Weights of a small mixture-of-experts language model, trained from scratch on English Wikipedia.
Training: a variant of Muon for the experts, 617M tokens, 4062 steps.
Below are experts of layer 4 (counted from 0) of a mixture-of-experts language model. Rows are named router (the router's row for the expert), gate (a neuron's input weights, with its number), up (a neuron's input weights, with its number), down (a neuron's output weights, with its number) and show model dimensions 64-127. Each number is 128 + 24 x the weight over its row's rms, rounded and kept within 0 to 255. Numbers have three digits each.
After each expert's rows: "comes before" lists some tokens at least twice as common just after its tokens as in all text; "mostly gets" lists some tokens that are sent to it at least half of the time. This comes from a sample of Wikipedia text that the model never trained on. Tokens count by the router's weight.

# expert 79
router:088092123117097134152123115161126138126183127098108107113164119101117123140123122106150135163148114092078149138166098131157121103123150109098084143113144124082113132130108159184110101164124110
gate0:092147143138152142148118156075083078148130140117193134107102137117156133151141106118164144112131164135096133134101084140145100099116133117164136148116115122120120149184115139139096120129137202
up0:142136140116122160114118126160105161105114107120097152153141103100136110094133094100120171154095077121166126108120129143114161117151145122098168115143121157166108109052133092142133124157108116
down0:131086137127102118146165102153092071125147101091131134154163104089134124161095158194139150119146168111119115116113089149140119122136139135146127133144125139114121141136126126117141114124115113
gate1:147167135110133159115131106131111160138143184134100128119139118110155125160128185164127135133150117155114133151126158103125136122118100106172157114158102135119138113118125146161063084178142149
up1:139124134118118153124108183103174129139142123133154133113130155139147155075084091118149146120093131116141097122079097102161147156103133115091132145124084104119154175112140131106118138144162151
down1:117106127143155123129116156117128148099162123134157141119139207114111113112082097165137107118154139162151118204112120117099093118151115117134129124106115109107134110129122130114105159152136123
gate2:166129122191104133147122111072143107139096112107108118162134154151138092128158107107089161096167110082133144135112141149162116119131114119159130146155160082143142126141128114117168168155124154
up2:134126144072171125119142153167118132120139149142189124093120099107118130111118136132149100134118145176114115118141116110106123115120167140141135117091103159133101142092133142145113112121126120
down2:110109156118160111122111120150145140117124132150152121151129157164175132128153119123139106086142135127138125167094140096125147152121155124133149153134106171139094161125157106131142125122135129
gate3:149146114169104145095150128099119087151146099110137175159132140144145139127094132118142163114155117139149154113125149146080087165148131112173155173145156118110090156123153175139113122160131150
up3:173144152124143128132161109137101124127176120138114132124119109115185161110143126162072114121176124141147119105140150144120134136145155125130090149147177117125140158137113113122134130152103117
down3:149152154155107122180114134132138122099103096109199115125151101148136160134148122158101121102097114161093160139172138128127087162139089142104142160142119120123153156123076107152122119105116167
comes before: " in", "s", " as", " on", ",", " of"
mostly gets: " work", " season", " album", " school", " used", " well"

# expert 53
router:110132151147133121165146159129120095118145133100152118115137143128139140161077084126164119153112114087156158104146160143165126144090138130133138155139094139094144131133148183146158157098127154
gate0:066134101108114141134088113106136118122108166133146156140129127126078098128106141065158149122093114106125133145107163136104100084126107133114159132154141124130128080122154134127119159110151176
up0:171125160173148127088125128136138107159109143142107092129075125116151158156104150145156120169143109127096124120140091129138161115122120097144095140075130109147133180133130141113156093156111149
down0:152153112118155122158154153143123132141132143155118102114101120155171118118148111132126131145176110109122176156129099144099178108148092136140160081109096132113140138215144079118112112085109088
gate1:118130102128125153146101124171171104147172120118118104119125112155166110146160133114150119110140164126143101082107108136152114137128114106135125122126071144206107119111100147180130128118140162
up1:164139153164135112094169132136114113112107108154114113144114186127145097172103098124132145140149093157101125156167136120087145147084127154113138086119096153121166123117136131100112102133091104
down1:126134121142136160085118184095161133069139143124096137153091127113138112112082141115132140151131098102122126140142116110123087110157157126131033147128097119087132135101158147133091131120140100
gate2:148092108161157162132135120111116157118119121176127139105111119090112113100124176115122154111131126113160086174090106122115115146136124132139111115167131138108088105103148103117172114095130156
up2:135139099124145118128149147114148168126083107123134114130135138165111178121133129137144107122132129060104128125135078107159113158100132145162111149090124111130165180159113124150121130135117168
down2:155136153127144162100155108106101133126117115090127137132145122183116164121124162124133146137131158070086125122094154128091077146070115159106109094136133108150120131108120113134169137110166135
gate3:128172118103154168125124130189135118124134159124102146111112157127149083145155120123100170090160124123113122119094125150127122111166126103137122100144119122129145171138128124087121126142151146
up3:091113141122111130185101133138100139109155118114110108150167149137145174161098093119105102165117133094123153157159142134130129130144166133098138122105144069133108129124148149140121154153120140
down3:101104156124135144153114104128108168155095114084118130107110145131135158158115108113085130135168135095170164115125144131145111153141144153122117150133141107168118110163145163108121152146188130
comes before: " the", " by", " to", " in", " a", " as"
mostly gets: "ed", " that", "ounced", "ured", "ict", " said"

# expert 120
router:163118131150147116118158170124113124120166181115150132178128110124114067154150112104141145115174090131105169118097117105136125148147132096150136111123101096136097130138116114084126143108090124
gate0:124076158142125096102128141139118112119114139133174119123109107169142089155145142146116147161122110131131201135102143136125110107154113098049113129106106118180109171098134104130104172133109138
up0:131171099128120145152123118125121133125140134097064140137143156081118174112113123114138110103142140110143061124131111108139142143114147161200146126134143160090139087161098148129164068114165107
down0:105102086135102137150155136136103120176148170148144180108134156134154161167142128106140149117136133164123165156133151156136159144088145120123111140094135080171101137127182115159109174124103143
gate1:099146141127128131105131147138130147098138161122158129156109169091199159102170115166096131114113100097137129139133090164183101132138116134103134185138119097120115140102136142109128119119115107
up1:120132115121141141153111106128126129182104107144109118100133077169083085137082159089171116155137135147130136119109168098100154113114158113157123079121140154108151137176120102134111137137152147
down1:199151161107118145108128118144185140151148128149179141131126113116108145112116169153144120096115127134141140122149176143122136121106097140121133093091146118112137116109074137146171132127087130
gate2:154119068100111073128162108110173091104098128149139162141160134176122081116137083145117107109145121161104098106126126164148136150121119115109118131132142140145161141131127092099124173124075141
up2:157147122132141103169169099135140098150073132141152160098120155144137103088105132111142088123102131142087088125156116142113157114103088142132165094125139095159148127141106102119161152102126132
down2:136081144134139163157090135133120136140092101138129114145140130122121127113115130129107081157135121140164113146132133155169107158105153147125107139100129128067154149157090133126106100174107134
gate3:145136106178184151158150158133081120127129077132171164127128167170136149145122158130138130115144157135157129144140118169150168135106078151115086127150130117111125102134134167137112152098079111
up3:151146104176180123149175157132101137099093094153162145147104143137107151129106161105109131105115161136145118153158158148158161125081076154112100109134109144132134093112137172151135128073100140
down3:129162124120093095086088090082140153168143144144111157122119155120139142124148160100085153144121119155142138112126165070160087144130147117162140146119125125174141145118149121153118133156155118
comes before: "20", "19", "18", "1", "2", "3"
mostly gets: " ", " July", " October", " December", " June", " November"

# expert 112
router:144138117175142113137144123140114127108137130155129156104146104098148103107172129118158114133098114149130120118120136135124149060123159171111081086183115119111122135137118105157104135095093121
gate0:122182169165165076086085138113129129143150140090120129101149101145131086123122171129126116120126150119130122192170140139161103118123129136143151147099120143107091163107152122158094116122142136
up0:141099133149103105078115170132161127123117112097188099103110119129103107133112094115118133128133160131103178160173114155139128082138116094099142145082119106107100137119111144109118180155124128
down0:107103146151154148137157155094063116128139126146116097170103131135097171154164133129121127115137110137133123119097136088142110122099126109177157124129165131107148116118163144114135120127127139
gate1:088140106105122091136164137097107131125081154146129146115090128124105113093148146126091116152124111157131163101105130108151105156144121122149154120160120139136123157078130074119087100128119125
up1:108105136122118121107163150160129130117124125170122103140120109097105105127140121107115100107129130158125200111095165127138108162112126114175120155119131116124134137131123074109081125095097107
down1:153133120107175157107119115136100126114124116097143139161092181140103117114084160137115165148121156158114117167138130151135096130130130108118132135164133105131145138132113165132139144112129134
gate2:166137129122138135106127108109162113109076145089135174104125110115149084112134137131142128127085073133148101172121151121090151106123136124081102175126127119129126115100123140117111156107120135
up2:114139180096100119115151135129108111112131123114131160155140123101163122105140134073138144145109118146096122127102094096098104098154134091126120140150134098137115150072114107111160109129148084
down2:135105141154113098130095133150150139106087136101130149107152137129144087136102099118125116140100113157131150157149141179131124122127130122118093105138101146116170135152123156117123139141155126
gate3:104130107111132114087111149138141131119125122103103090101148163112155065097090140127149148126140099124107101117124167142109149140101150094135135120117117110103139099168149118177117158107082162
up3:151110119151169136142158116132117122155106120144120160116086135146135128136132157118131144114137091088160135142169120155083139116151124135119169141137163124159123192122110115106102146138082136
down3:155080150117131126106163110130102127142116173124146143106139124134067142112135151112120120128086167141115103107127121088127139152083142130109132088103115132136124161155153127127087151141137167
comes before: " ", ":", " a", " the", " U", " an"
mostly gets: "):", ":", " •", "',", " =\n\n", " between"

# expert 70
router:156075126121112137118146161173149115173136150068124101135166163146164108148155112116104094102149122156101154145144119167142138090173102133122155122124111146110100162114107134141191147146103091
gate0:140164110133114103080110106092122160104124122187094146161142140107160172112160146161128144102129135091092121104187121112118171181125126141137137147145108158130132131097138183149132123165111116
up0:150171110134108115079093109077124164124118122173082136165142141101176175122150136186120127103121125095107124106189124106113152186122128137145154163149106158140140141113137157132128115160110123
down0:153143138113117087133113140059100100133140139154140133116124154120142148118136134119126052114140120145093119103124147096148155115172126118179111108132123119135111138106103169128112166155132127
gate1:103116135109108092117157104134127096156124178102131159125104141129099122122205143120099123168090099111112151136115149132177098139136142173114147116145137157139143143149138163131102114136132128
up1:094120133121115100134158141129138133163155118145097131161133113142142094116108177117089082114135134116126144153127112138093126167138126148087115119153069106156091099126137078144112144155104117
down1:184144112136148086137112116145123134155142176145082150141121118143173125127069131137107108111124146158127107132125130101136131137133113130130083122141111119123133150187138091123119153096160122
gate2:110132114125113147101160110099114170140143154145100124122117139103110165140141108190143113118136147183113174099097076137165087104134157103141133135130108135138128158127110108141143106125161107
up2:118133131154190129085155173095105098140123116147108126109100116104098133163125093183145087138143162153097122144108080138171149124133142099125146140110115150134106109157131072125127111170154087
down2:096154138146168144098119141122140119126151118144073120119135142118105122141125103174114142136134143115092100111114064159139138098124110113153156120101155100109135118134102123150175122161143135
gate3:080124135122106104127082145091125151155151158106146139094136146101142101108130122109092128103154163094113126139115155134160110111130127122107160142152181155122155180164148140118133141106156146
up3:108146123105144100136118173106132121127160170128144141129150117141119089123117141124122142098132127111157117173131144157182157125114138136120105142120156126131158138149137128113153125119156162
down3:099176143171146130114134127095134116141158146129090120147136118093136090094127113099091138137094068119125132119202147165148154143128096136146122130118154111138110156126148105099122121159172122
comes before: " |", "–", " |\n", "%", ",", "."
mostly gets: "10", "14", "11", "15", "21", "22"

# expert 58
router:136169145152185098155116155155114118130101123120106156112123098094131123134101116106175161127135138159129115149162157079078163124114153136119145084147136123120132146107103136151132103152147116
gate0:180146078136135123184149109167118074096125133123121114121135133140139148117134095162133092147179113133129092136098119120126125119124148131109145138132099105161131103123124131163119117145117104
up0:110104172097124131069109136086122191119162116113123141144095171149124121149129161124089141105102145104128182095114116169166149108158109141109121136132138147106118129133135124076151133119107163
down0:125126103127110177128127085117089133141121122062106097126118195136129191152112176131083156105146114090134140117134145127128123142133126128093151099182098162093121118131134124120109119141097183
gate1:119181136108134107140153166155125111132127127142090153102123131145142160145170139102112155184110139091154123107063127141163129109171135130112130146166126149146159140090157129149160124137135083
up1:157127124144108142136141154142082127121170113189107124071119143157156160140167142122121126140119156111117121174137099168102137146139121071128124117149128090148091148177106119135197153111164152
down1:091165107154115139159133180089139138091106155133127120142092150107170121124130112140107126105126105115108176152132083113106118100122132070149082119093093144141132134158184154110101126142129146
gate2:112149125113136125084109095111116154119079131091131121094154141116144110138125137116107092123090141125118113138099156161111139113099114127137177169126149144103089134126090145141140152170139113
up2:133154143113123101172157161136102101138135123131097169153124129121126136135152129092148117171152145147140136096150087092145103125145132099123130092121095162186128157142133145148126121095098209
down2:105110136145131119154146114118125156131127105103137137165118136091159105127135119167142119161145141163138172164150079119126136127169127120113126128119117158147110106124123147106140154166075132
gate3:162125148131113125143116186115141126101140126119132121115132137112140168133145074155064168101115120174135136138124098139128115102123105136119148131125106107148096134156092117126105121124126115
up3:154142127167159112159118161125129155115108127107120125110109106111128120109097092092110147119090148145131124116113130136104158093099140118122172166162118107125094173099086099086089132143112153
down3:135091143131103140075128115115172100113143152135146130131141151178135138076140127142153134101067193150102095097097150141131108135095099109145167126102124090131144108107157148165155102113133149
comes before: " the", " a", "g", " an", " s", " be"
mostly gets: " is", " are", " be", " been", " has", " being"

# expert 29
router:157113112128134165144087158126126140130141079146144160154167120128172083120130104106124101160127077096129158136158143131128146145127074095103156099149138104133124130156127079116144109122118121
gate1:116165109112105122123127130152116141109141169135144145108099115131122130159129123131141108110085163129190133156104081107185096143149147179116111117121139095150145078119150093137129120105160153
up1:091119122137149105127116162134084127113120140117093095109139124118116114113120106133165114102123148139131156154116167164140088136155138163143100148096125104075094103083167118133184134118126141
down1:188162138132102154140090137117114146120157104148116150119131101166135111091110120150180127095127113110147102165122116139162124127138126104110096119088122144118123134118141092133088087131140115
gate2:117104136151122124126120146131160127103088150128117094086109132121127138040137151112125112148173107154103127152160088121112133119141126137127128102150125125132124152126176127148094164109134096
up2:107137117113104148096144100128082135120150112096132173157159142154152117116106173121110168106147173099113070102135138147160101121105146109145117119127130154119128116107110135135205122102128126
down2:109103122100101150125145138123080082156114118108167122093153095139117112139116135163154122127193140132074119148080111121105142142153157085155122142150135110159114091087148158134114162090120106
gate3:121136133126156131114158126084118129114134144128098138130099144107142116120130111168141134107151141144136129150138111149164148135149119156169173176125129107123129135114149102149104128107194092
up3:129142120160146135122191119101133121121111149134091110151126137152117118144130113144139135115112140143138154137129091157123167128152114146123170215085157132134132155121137128121093127112158110
down3:148108142142164134095136138129154141150106171126148103126123141173143119135127159106127136146090088075123121112126125188131117188170134126145138126143157122156155158154155140164119092152132140
gate4:127115114128103142094128115137151119146097149130117115100103087133112199130117146106132070152121153119122103113130149090105127094127146131123125165109112146124133136136104153131102105125171099
up4:135146135114160103162138137126101124120147131139142145161129159153149084146145123169134188126120102145149156137121104149179143179140093118108124070153142107154092134114140079129145147112090184
down4:097116110123166108107115177137118140099124123142154151147123169118127118151147147134174137141162120121169140133140125129140113124133135170158110131155109147106091094130119157167128114107091127
comes before: " |", " The", ".", "–", " |\n", " In"
mostly gets: "1", "2", "4", "3", "0", "8"

# expert 17
router:158039127131134139153148177171149116167147136090122100138145126131138089109160106131129102112178092158104114152132144132114143107148095113114156119126092154109105169161120112134163147106103132
gate1:114077141138165123168105139112103141131112075152104145106088117157132134132110107102146131111135113114123117133155140111129107146119182103131127114092145097153155136137117123107105183110144141
up1:161137094145127146076135123138158109155137157131145100133151120125149097154144122126168121135110119139129125142126142153140159103124093108175138131161104144082069117145131100103130120091106133
down1:107170094111116113122146096133091188125127132143110118124139116136117123126124115154113143140106175136125150162130155111128092103121125167128114124107123126152132133137066143141123153078121102
gate2:148138141124147132182070138111153103129163115126110106143108105147122103119103110144137139123143120098190128152177103103108134133144130081155128141105124143124107133136103151111091155125107106
up2:147153134142146135186082142103136119098161098107118106122136110149128106136112105157128168134143110092170109146173095111120146133134107094145128116120106142142106134140117132135102142125114116
down2:152127139141129078128136148141142165112102157099118142128139124144164135115165155095119125123132143154112160111121111109117137101116126121098083109118093162137133152140141177168156153148066106
gate3:114192127114130184127134104108150128095114096153129132132118157141119171158110096121142173183108140131152132156138154122143155140127128146129142100186120089133108130136076145140091098142149118
up3:150097111144172157189145154146185125132144118127117125122168109107134152120136133126120136059136108121118123145158132102126074128155137079124115127133126158117150135191173114098146109131166118
down3:140093160111115116084117113126109123148139124145157118070167104137111175119142165128140107147157149117167146125098125113110146095114115121108132163091114170099130117146162100148141126114124144
gate4:090191126097121116132125082103111126118160113092085134161148120102142130146078124127111152146171179124162160104143128097164066167155145160170159136135144090135138136141106145118124157160115137
up4:111081132109099156092061125130117106176149119105090134170096131134165161116082120124124150161104139110180121155114125142169104113143121140148135112116117132108127145146137133145116108141160074
down4:171120137132122119127105114114129119167107107166145138130101106139128161085139109124145098126113153076171104171164151143142115174136126155144085107082133135142143128146161112132157103183124109
comes before: ".", " |", ",", "0", "–", "°"
mostly gets: "18", "25", "17", "10", "26", "19"

# expert 71
router:121149136127148186150068166129148177138116109123185123163136110112147084168132155162143087137151106122138114202136154133138155149137107111108120143119108115149134114106147115139144137092133140
gate0:195135161102136137123172145148144136130116132094097113140095130155144140094115131135104142119161122139103082133136153170092132121131128111114127126161157132104135125092164096110128161110124148
up0:150155138104129118103132132095118145123157158138141146136132139142107115159088161136114114172152111130125119128136104161137131092084113152121114120128181129153118154094203151143104130117125121
down0:136156098099138122100189185124115155075144155119138168071146106119114143083119163167145124138118077096131161112108127140139126127153143135129168139112139106131133150139159161147136110121151121
gate1:079164110094132153107113128138125107117164142125132135159133120161162099137144146136203137149143102081137130136151111119157124094139142092157106167104137131089063139132118142104124143108166153
up1:074183102132103121159118100118113085111129131101126118138115133118165102136118143170141119173157095079161121118129095122152108125093166124169100168106115139108070132144095139099148179140166131
down1:091126142129131077145116129143149123150114059157125140114137092155158117114148143157111185149174129183146134124108100091120109168100129113170136157111160169053139117110111115122129161163120103
gate2:100159140090133125117113086153094150120145119157110098142158099131144166132090109098117091120121147109130132135130168147190115154085140110150130105163146123154150126160113101111176101116118119
up2:101128108098138175093129105130101150109134109133121094126136123099124159116101097113135086119115137108094139107144167128161145105090162111121127131147127111135185104136144094099153117125098112
down2:103120128132110094156132156083120130095098120163106174103116089077119086161127132092138149133154119115170158119141152097130148126175097121157138135108131081128116119129142142145140118096102132
gate3:144135110113107131110132106141128142115138137119120074118079151125130115110157132127131115122104123101094099122105135162087114105146129078150148142106122165102105147159108129137096124104082171
up3:117111146083092132121162083146158157127138133105116085126086169138144114122159136133140104146120129121121115121130118158116114112152100102166133161097112176070107125131121135143112119133093134
down3:136095147143142132136129144148136089113136153125091140125159153194118156101085115125110137160116100122106105125126121165121134125174094104124151129103130129119132172125180135139128087146155139
comes before: "0", "00", " the", "5", " The", "8"
mostly gets: ".", " during", " mi", " km", " million", " at"

# expert 121
router:138131116101138162168137120127148121123147159122122129129110104151147119159132140123192122162151096157105104100195128101140121108100090116099099134078104153123126139162127140191117115165146106
gate0:120155115124135073112105083158128127118139158164146143140167113133174163122141137105162149145100121050133110152161109134125144101148161134155152105146124065119122127147104138153129129116127097
up0:133120089121150100127146109133083100131143161129115104105188149172130139114138118131110126128138126089148127173168138128127131144124152103105178127142127115107105172110160118157082137120126139
down0:155152150118147054136160111109142117101120120098191135137154119161085122158138188158123118128133105094118121144110149129103162137120175098161146145116123121154135129134131139121117154161149114
gate1:102176140123127089143154141157141139158145133130098148104161095123154116110145143140143165114136154123095096148121077146124123091100114165138138085137097130121112179128125156130167110150108115
up1:126072162170162148092131096118097126150105148132130116162098148144110125147105138077142129129134126130162187119133168154146102119118141130138113166122156143131120124111125113156127111120133163
down1:163130128171142093117137127148138161094113119116119107149108107174149079122124141139123139174113110123111113143139143125095123123116151128127089130139156104117123166106095109081086150121160100
gate2:100158119087136145118118116122161106152089129089140172139131078154170150139148137148132138112122115153109123132148129172106124099131144125132067134114134079134098114157098092090132099127103113
up2:109166127136129137121128139120160110133132171148126117112103150112147128076138142146188128144124102135098136132067161123129116125108162148195150164189135148152120134101171107144091119170159161
down2:149118145115130170144132148182123137145113114137129111128139126115083111171116162150120145142124148137128156141127114157113128116138101121106106123126129099181147106098138121126087155167131115
gate3:105119136128103120094066134120154139114104082125142124148160160126102130125090163145171124141125099127057175135122160123139089093106180140127140152132133129112108134144105132136089125131137135
up3:123104114135080117080110128101170123087041085126163126113151141093167117140099142126131105143143116127116139138136141156153100143149157154118169133139127156140131163115116155136141132123122138
down3:121122181145126118173148055147105162137158129130140145105120138087137172104125155138123169107128135121157140122107074126123135077110141121135088105157111113120137085100170137113093120113133138
comes before: " in", " by", " to", "ed", " on", " with"
mostly gets: " ar", "ted", " att", " acc", " ent", " more"

# expert 10
router:160130097149159182142113136087132181120145104159140149129118138127178090134122164107106115066086109080116130108090150164155133144095153130119064102118133119139116108123095147152115139166109137
gate0:096107109152084127102123126136124122112115130163105140107157157112126147102151140136120099094111108119161106205109157106086109131146145124140136117165128075096133137145155098122137134136163097
up0:126201111097140092152152117105114119184087156157121191120097081126120152110139174117161094114114145131139128102103120134150141122137166151154132116152094137130174147121152094140137126149130122
down0:131121122100145159102126128164148119187127121133133120116139143124102105082118116123118108111164128093138138141171084123118144091104136130133121093079119115139150157153118161143102139120173122
gate1:145102188106096174116137168121153158165133161105143120149105124138159092117157164147106115124156098121133132194089106147133126141139093105132135116107125122116156151126150116112161159103123138
up1:152140116131074178117143121169148136121114112117138097117135168125134100089123158165109112143126146113109124168136109147160150094133115170136093122064143095115159135142147137113140154164109106
down1:113159082153128118145159140104129118123102118126122137077171141116121132141109142172142102153113154135130094125114127134156182156147103092092138141129140110134127139114090158122082130152120119
gate2:124128145134127118129127113124121128151140179122093121188121147142094099098133161174109118093085101123160136093108124148139135131137094128170147121123141131103137139120127108125156115162131146
up2:120124130123172136139156125117114095177118142153046134147128095118138126105099101158130103124124112162127151126116168115157121155160152147152104129130118152075141134137054127124127104141127157
down2:150163149139137147111126113090146109135150091117119160137149086146123085104126140095155107129115117124104129115178130123138133096122152161125111113125128184167120110132079147125112167080078193
gate3:138104132157105122128132159119139166131128077131145166167148159097129087101154130133116113135102155155125131155149059142154131141083102185081096106116129103147137112139145114121158126169121115
up3:120143136099154132131115097150130084116126184136120094091115101165125187160101127125134146120154093096128135099112182114103124119166155069181149147128125149104120141117126135132096128098134136
down3:131095157123143148148124106089153163113122102116165184089104097146119133134093110137102139119099157106107134111099074123120154145137112139144122096162126115114187114112120147134118091175114139
comes before: " ", " and", "00", " the", " which", " but"
mostly gets: ",", " &", " -", "—", "),", " and"

# expert 102
router:108151103146153096128145134118103069117131105138129147126150142115151106131117084160139141155155109183149156129146170118151113131094128128113086131123101149102131083155151151133131183098098108
gate0:113134170117129122156128106144122132125124146089142114138122094078127127099115136130058139146150131125128116124129115155156108139112131071135130148060106118142099157126090153131145085125166172
up0:127134109066119139105113114108163115195121149140106125136084149159132153104161088108125135092115110128118152132133124124155157108194153125129121144145163093146149114156127141138119116149098089
down0:137145150111143125142164100115135129187096148132123092099149094114126153143137122143094091085093139167135105121104099120150175138142140161151126117105116140137130134114100128178135129114154130
gate1:133171123129152092097123132125166095157109107091086163134112120128086122130151125108132118072137157149132126117116114123139175129134132127129156135120123126086135123130071124105122130135096115
up1:135107121128069145166127133156087145081140137146153117114156128136164138151117153160116146180129098135163132144132093130117111152121124093117099122113113106188148138097163149165134151122150157
down1:110121125105157104097133145131106139155137143126136124149141164191109190166110113114117134151120140157081140164141160129130136109147097149132134089091129123152150115109156142111127115128105162
gate2:152126132088156139086154094102156072148165142140094154140144135139112128082137146100140116073127108104154129147112136174113130148155137121159115122142117149116148135103143142133147062126135105
up2:121102141168097148133139104095124160114100174131111131139101103160149089128097111104150142159146112114131142083151146096129128137111081121115094149135117139109130154117139126109105174133139184
down2:119123067090122111101116117156139144133132153115141120155162118164134101152101175122146131154106103134094134080097113103103115127138106102125069172146103155125172160079132120132139082151120167
gate3:151082122156096130120118124136129106092088159162171107106127127101090105161113114125124088113100124159128142115099108090142111105137102117121113114134131108161095083080136156098192168117141115
up3:165197108062177100160145149122135144112087120094109139147143101130135137100171151138132107166119134073109119132130094141104126122129139160151176133134136151164126122159188116155128110131142162
down3:123091094133125121130110116088147085118115140117113151112163145143123127137135090124161126114113141102124102142113084133155127116121150115118145126091153124125153110146128076101094161120132121
comes before: " the", " a", ":", " his", " an", " its"
mostly gets: " by", " after", " from", " during", " for", " on"

# expert 52
router:145097144119090128095120194149137155094134141144123108137116125191074105133153158140144128107164074154112106147116125089115103110147123097104114154133120145115141106129086113107137097110116132
gate1:138116131126078164116162121129103124143130143098173118092112152130162098145134107136127091164144171124131088167082162145124130090069089152154117058152108098105122130099116132121152111110165100
up1:121154131114193099141104132121124135110124128145094159139157095124093173105123150111125153101106081139105177097162095111110122157176148110109148189113144134152131124152132107121123151180110161
down1:106118129107094131118179119151162164120135158104082099133167167138151124164137159154133108146115165130137156170135125143137145112077117134152135141137101096142170111149141140110089132117149124
gate2:111100126141157139157099146157171162173133155088128118125107116135155084123130169188127122092136140141177169136142140111063149125129141101117109164118112123136159098119121160130123158142154121
up2:138122133141129137138127139119159149159119164141105103137122125131147095136133161193116143116123141131176167120130150119032193099151146114131116157134102104135129104114128145126142150149121138
down2:130119136148141105158125094147162131149136107142102082143111129143122103079101111143076148098096136110174119124136153116119138151135135141113092118126085126150115112141131166121132098101122162
gate3:112120135108151119130124129163090181139108124125107165123113169177113140111135192118146127126126144121133137188110098100128129096081117147129151135132129127157123141093112082128085163131108136
up3:134132066155101155145134144104121090139148140134149098113157103130143104127120129179121138164113132150113157110149151126148152177130127127115135092140136118100105102176160142130114107138149094
down3:127167129108132082148127126126105103116106129143162123135128163156113119099156094121141160123098124147146180130126160108091095119116090134152145160144127118147147120132151103106140129139132101
gate4:178143125132086128090105173118099165115116113155130111101048140144131098128118122127113110136109144090139129114144084157132134158149133122119122135096119094120088119159136144096083193114110154
up4:137093112152097116135129127106117152111123154122187097082085130129169106137096071135170054142140125125116132120159122137134134101131122096120170124093134127132161130145144117132149167106139147
down4:136134127098100121120153116116137134107152116158120115113115083106124105125118150125179118061165102119114106130145085176101141133145111104140118138121076130104129149156134073157118080118107140
comes before: "19", "20", "18", "1", "10", "16"
mostly gets: " e", "19", "20", " ", "°N", "18"

# expert 80
router:158101119111125132099154138119116165132150155154138125132133144096145097167137102100133151120167088168111186127108147076114150105117155107137145102119177105102122109128125107102156150148099132
gate0:135138134166130122108115153123116094065111138181140164101121137128162094152113121151193141147104161117127140100130117138149171103148101204095148097119136117105121111146085106147140137140093114
up0:102151123091096124109149092140137149176156131095110097144149100139109171131110132080074134107134116152131119170123141123118113158111142045150117159153114130150154163110197150103141106092151134
down0:128095127173161119142115134172113106120122110141108129148098124131162133090094102111117137125144106129104145104175151156142103116079122166129154134117111171130130114151124125135126125144107134
gate1:138123106148122102133143071151142134125151151118131117115155105124115101125159148132138137123168131131108154131106157128125101164154170115135106159109132121127107105137125098132159106155148068
up1:162096111087116101122151067162132094130157167118140134149163139117108112129109099136128140143154110151129159138135106108107128172110145143131146164140076104137134103110127104144141135120120136
down1:137133093129142104141114150149149160090139144157166118116116127131091137140166148146130162145117128128191100138111109133136138135120087107109143130144142139089137157141161132155137139138143104
gate2:207148085170138122154121130132093107144129153140112155110172126151108066111127130120119147111083140125120133135125130151141114140166168171159139109091149117111107145130091114093168161148150110
up2:197159080178133116141115127129094113139120158124116160107170119143106056108127133126113138111089144125123130137123132152130114135171166166153129117097146114118108145139087109091149168146148106
down2:141104138143074136129099138150170099105090136147158145154137143149120150135121101116119137150133090118143177171159142110177151114088090142090115115088123150118142146167105150130157123093097139
gate3:160116149108102141142090096133127140089090139123125138133107150124104153104163096101174091118108098103116139114127142127088154092105139141102131113151154123153129128119151117108112145121146135
up3:110097120166149117116170146118144115172153140176154120109140086109168129185106163137120166143150115156146122145121099094142121107154106105141135151099108129076134122133134144156139106107126114
down3:141186117138107105151153124123144133120143113116122153140113138138154097115109110108136093147088152135156138132143113122154153140111131128124125073155129140164135149099086107127093115121145124
comes before: "20", "19", "1", "0", "2", "3"
mostly gets: " ", "°N", " including", "″N", " as", "==\n\n"